python train.py --num_hidden_layers=16 --hidden_size=256 --n_experts=96 --experts_per_token=8 --d_expert=64 --d_shared_expert=0 --hidden_act="geglu" --moe_layers=[0, 1, 2, 3, 4, 5, 6, 7, 8, 9, 10, 11, 12, 13, 14, 15] --router_score="sigmoid" --normalize_top_k=false --routed_scale=0.707 --balance_loss=0.000301 --balance_bias=true --init_std_router=0.0215 --lr_router=0.000928 --num_attention_heads=2 --num_key_value_heads=2 --head_dim=64 --vocab_size=32000 --norm="rmsnorm" --norm_place="pre" --norm_eps=1e-06 --positions="rope" --rope_theta=10000.0 --rope_fraction=1.0 --qk_norm=false --attn_scale=0.125 --tie_word_embeddings=true --parallel_block=false --init="uniform" --init_std_qkv=0.0286 --init_std_o=0.00506 --init_std_up=0.0286 --init_std_down=0.00506 --optimizer="soap_variant" --learning_rate=0.00328 --beta1=0.95 --beta2=0.95 --weight_decay=0.15 --lr_head=0.00774 --max_grad_norm=1.0 --warmup_steps=200 --schedule="wsd" --decay_fraction=0.55 --decay_shape="linear" --final_lr_fraction=0.0 --batch_tokens=[65536, 131072, 262144] --max_seq_len=256 --doc_mask=true --train_tokens=453600000 --max_steps=3534 --dataset="wikipedia_en"
Below are experts of layer 6 (counted from 0) of a mixture-of-experts language model. Rows are named gate (a neuron's input weights, with its number), up (a neuron's input weights, with its number), down (a neuron's output weights, with its number) and show model dimensions 0-127. Each number is 500 + 50 x the weight over its row's rms, rounded and kept within 0 to 999. Numbers have three digits each.
Before each expert's rows: "comes before" lists some tokens at least twice as common just after its tokens as in all text. This comes from a sample of Wikipedia text that the model never trained on. Tokens count by the router's weight.

# expert 20
comes before: " to", " in", " as", " by", " a", " on"
gate0:531576565546477545578490445662617443461432486386530531390550491534497537479440510466503615499492532509537458438580471510490559532516471552518477498482421461413465482550478535453483485555512453557485470497476422502612431545495547466616529517523559496487537461571496561537521496418543567588472539503519504528582424500556537404500534490496489536479492569505567528531542448549475527541465
up0:523435494438433518461527560495507486488509490415549493498449453501493513410489512449475458569442515537432524525519460516465488545507556436535466521539476540461498437525483482397425560448500501473488457502538425454581506456498473543574487483469559578495550518511607491504578504554540597490530530496556458487581512510595546526552570523538444506495541491536458541537474499504523514454608
down0:555478526520500461470491575446503441489499535551431463580495577458511420535443546502558481515528449373499451486526508581521461410466515541473558506484528509591477519552544521536471453504564532527514440475488470618502524583511595522475469597527413464467495611447442533470540495468474353504531537519511515499446525481471470544505508441544472557468537498541414483502580530539501399503454
gate1:482416454542497521553619462483513511516558506469535444519518480582480548505460405502522488453461489540454476601484454471426535470649491472496602577464522472473509486413452498604509525460553538497528508600494469471529542566521451453457502582377567492547490556497415477528441497439480466525492557522496500506499571425427511525484416545467463588541496553471526557517554561629448552513520
up1:467504512491481541473377450541553558551507559495454539472510507524541524586493485517542466543612449460530446477427532484374540520510562491577510435505505499485604471456611483509462497488526496483638377465617389463565551570476485535572484543456538497488458475627571437511574499511538446528391410476546551469509526472514508474505587601504503443488540494498539574566481435434547567466479
down1:425518539532524488524510459535475404535527502514442444628459464585435559470421461522557557555540541475413497443369527396491509474576496512506489584481583553514519548539526492532474499412450485532553473488597569446524529537489422497546494535535580481521437510476467442487526486575474473448490447509540439607503489481514526500491579601628513429513497463483626482505508526496480466487555

# expert 58
comes before: " of", " was", ":", "==", " is", " =="
gate0:462470535481457480407494504492447519510483533451549470550522440590461510487473529537558509502464423585528513531488539444427484558516551633437499508522409515558511463504514429508475505472441507537475515510550547569478494539585454560485489499435533508563548476469400528481514503450507469491419529536534514468434420544553564495458515556539384461442373586497523559490455544402478455536415
up0:468505506506531497525543472484502418589456465546541513470463527474545543470591559513500534408552562378494478504499434562603518438396452401545456496459529482503437492511484579582496451468528467441547469509460465467521520408380509451521500520532552482444459514478585499477443480535463597521518474473464492479521511539426452528528466462433559546514565449484482466438472504597588454452581
down0:454455554439546483475544488503550557442539539486443510478464497460503620516517495538441530568471442468522499411526379504552516550509437602552528450545577472490531441520546563450519540425493485517544430357519509562454485478404529555521471494480504527443575559485434480478399446429405514484479499440471614411480634502502498453492532440479547518438533590531554547504437537593583423503507
gate1:469529488540518459525524474516528468434463566619563470570576574586439461532506393490462536504449493499396595488500403499532580497478329484554542575553529410431522515590517537497502502458452438552424487487507524425492507581519519617473435546459472453504490458484484483451522584490521499580545471481549465537520492572471522508536515460541507552510545461536470441547480516590459485525587
up1:473501524563470533531523490503550523499519489472452452468511371509449459473473565537486475526505453459384455485478535379532572523380500447486631536429609461500451509307414496584457610462461500419538472409511469518447432549576521536474501393496554507500535414518484539409466536486488513492442601426492531517445531484559560464532548534427534511518474527438514501534490479583416396529460
down1:545452469467442503475531542488489573475407413463468572546482499559431478561467554541495482482410449491375501556527469520438538563493494455520563435487561541549518541516567556570512381461432460460465504505509444471487430524500514490493467572491488477416575515449522490533536402578508426404490511555482527506589422520456466559513479466454557508452472578563472524459479501515442486500488

# expert 59
comes before: "|", "-", "\n", "==", "The", "==="
gate0:467480467533441490429440465574446546394586522508510460440449553461495533402501437401416522539459514492494570525477572505470534504479479537496491429480485443548525433458585432488412469528433573493511483499536447524549492573512614472486565563482562406566489436516469396507548525590439522524424438532545530412459476514446566531549458580469535528533488495504546514507555402436597390541464
up0:667493363518569455445457559490503396438444487461540541521521493438492524413370529528410511514491565503464532468488612410532606474509529505519461469558457432504491545474525487507573506505492524488459498597541474441519430560384496573540633545513604545463489498482496579542585544498464532553469427445485580545510469522454561515414547471490469542485516546568427452446475459501594509587476
down0:529492495418561495596561444513517602615411504455421506515507470414500534463565461458634514402564463487476476544437481435515477435422512460524498408480451492500519489523500541481452506530439459518536412584580509560458561502501490587401451472449451462497521547507480503442581472439502570515600503482445529529512390436577511562471528541543483446499460594497540437480412570474533496555474
gate1:451459505476449545527451560537465487588501542525511593511519509505476498528479454577507476529494596435529569503451546481460548500533525426479471493585455529464433487582505519435521532527583556466487469398413477475508470488582537393495526542499487495536560427526499410503502633484528369531453531516504586457493507499500549453538487408543485449576433497467512470500518448631492523554507
up1:517544442549462579529497455546568439461461398507404352409463463529515491462463519478555504518490416593500589440475400604564505511431587501521561499479571467502626562545546471513564466478465388506534476516518477480513543501538498490559534513590558462521500572538559585566514436545461581472442479495441522538490457588408547474532478545454408516515512541505519492545478546522487455480469
down1:458517549510433575532570494439545395508489418504560499386495498537459447423469526439576488500538474465450478561526561500465537378545494466433537502561461442569517537470433604478555505441531499529589426480488429455468497449558580493527473493585526425507541539586552558487515485533468563504516515529489559490530457512554470442538477509435493495473417636461477619473547479489451469513477

# expert 16
comes before: " the", " a", " be", " his", " an", " other"
gate0:515489446452518499504535569460448489535409430502441583486514554491525530508474497510481484453591543482438454489499437497549556477559474547506516440538525526453368453484489567479431476489526480593602549414560554484548432587462513577588577551509506489506527448582544539509480529442469449480524439431509490487441560538530445464415466473421538582540474555469609606499495521505465491479418
up0:534470472494368478459547545351489525522450470479510446412525494473533486468439432455481470497525505519484489421490548547497488436533515490420478523521527541474446518462459478512502488558486544518514490463511580511465473590508499598549570522480552506541538562519465528489539566544462425526530496518398495538384520529549446553505480603489478510542504620591512433557533489528518396434419
down0:537472596407415413582490567554469550491547518411461467387483527519507510459419481475490525563513457416562473515504503496435478489459559579491476529567500469362561474527563506569544439487440470458467532532497443492500487447506469501461456543497440519511520487452490494496581481517489477420420547398519467538628580528501569519593515469519502495492471552541508513566437480483453486488548
gate1:511511445400525503394507522529482636508421527523433569508401523564513508479515571560517492504528426440524510433534470539467624430602512543469445459513533512533497479485576499523496477509574519512456431445460587484392415491503518535560684542570413533499424508492500541543468540354574502619576608495516563502420480420485598505478474547521556534441533502455510481495483547533506499463412
up1:522487499600480486603481539490564470532592528453526394563541465386486506530560421539511432443498556511566485532504490468469472558436458545535492554461459467530499568520466500493419479562533475428534502529512434473644636563501520488461402521468530443540552424442564491508498502485459496375434445514465492519583473496480486432563527521454453452540393521453406370475449562447481562472580
down1:532481531456555523461539526510432392388537553500426520453502528571476412403472521462619499432520516487509513492543478538586475490492383523464539563454537493474438451478531532466365505461574581528593553422563524463412525546470456534507400544454469480431528425523611488548513560518570487478513499499464550498452520478414470495482476496529474570598514549484515440561455548574512498502483

# expert 44
comes before: " of", ".", ",", "s", " and", " in"
gate0:414486510523390532525487480439533506522532476564538498507562557519589621520483496500560482508529545472521541485529446500567497382502487487504569578478396508460356501408500589543459534549519461473535405479496416476530493483512476500508511376524493502584606479484500494560530492468500534470525598435480475513505432499511562466537449481550566604429515507501407506635526450515510483491553
up0:492458491501415485553461461424492514540529461599528619468592544525560442540461454477565480559515487507454536538576427466586458462568500464516533515419399505470393540485527577495477553561490480509519487451455414507527509455494494567491501513498487516558571491479500445556568521472536570536584534480438468470545480467429548410524533487530517591481506511431481495624522463495502454551533
down0:521413469491501481517514516513395508432429594591440496537541546389504463461589561459513636475482507462419491505515508409445468568515472352553636491533468534443526554549555514562499501423550481529468490513504500412536497470492528358422489486483471453431479604493555468516472531506521598491570458518500544452541463538555401472493446476503506523540527521538512501538543449531498401436538
gate1:518561518464455569453556489511422496462433472496512543467553473502516530541602536468514514545461358459529556415457494595556513518448427517487499563498601546500504459543544561486483488533567512456526528588513599487580528420441559542472544507500459452498493467479529425625538421435490609536532452514466531522476530557490510482499512484475529476505466557551487405512486534585497508421477
up1:494439545506533492644539418490634489501535523477527460501463524483486434512496466563603498497532621531509498441488594505545482514470545585527553489448480539465506539558451501461496495497487496486504438393522538558373437581442530483521380508494496531569539568485478561434585537615464404516546469517540547449458518484620456552451477478588535520432517494432425490456488469432471474492521
down1:476536479466476446538512503534526540486532510471429492435561538646453405523537450418475484517509461524461496444550510469506426514543516461654565523548499516531460398513459574396506517559546474473368493594621432465535522489516450502507495443526493481551483459436406483451511496511492433520458413457535460512561465469452499504484629570514531487555476486530566569415415464431478463523604

# expert 33
comes before: ",", " of", ".", " in", " and", "s"
gate0:466472571449551509537539481487434487449526490431472467432429379533485537481524575463468458504393508498500577437496472571552515474560385542556502541547427550441485501392449588511496542483455451509531555510446447422479440483571466468404371507549438565538527478460478336450496464599493457454434461480524531515417520518532431492375571517497443493576520399550485552454516545427469542506458
up0:594502512486442530443534429508569490658524530496520522489637604478541492361503479557473453518507507496484434580476519531457479527404523506499489419500591506549534501549560457473439490449603470438527452475604528475508458540476490540524571461455436468471415460565553600486601565515494509549489550498480559477473584544439595427558487455507526489399456529446527466591524422562466552430527
down0:540522507516459524467483554449404480519550353539439389505520521452592418433557505530513403574430463484482503454511457498503472579553507526532606448498566499462434489499597397558462495472581555448471421510577471419524514511501518547531528460443464473511500480450512500526486419423381481416435488501511404441419518558439490585477502395558542501497494394490518554605525451571364520484456
gate1:539554552515542566556610496491577471502530485506509507449526547419414549519576419623473451571472539470483567432498451513533543538503511479476537580449392533504642481448497483551508526530482518487509497454544528404490528495560551468499490504339479479529535511503578476549515470469515479480458542516437475392554522507482548510562504595446459528557509427548423512476509427500458454525503
up1:511552519514532548526530478528517512474500484502484504362515534445438572440612503560489431572461513492500566447534507462567531466499488408423555524465397512480623567537493467582463537556474600491516514484488496452437552546543529480516578433385448479513486483450452502499500478429435469518545593511519442435519576408447556538519458583433539471519516551552453505454435423559483457505530
down1:465491486458495595551448459459476418546526474522494561595502382553465462552474449532444558469493517592552456441534485444512465507518502439499464525595423444607481458441590530477425449551480512512491455534617504450564508558504489538513466428411507406503467487533535553482504440511444550524487487536586449548603515447546496552477520460416589499468383499488510609464608565475511510416581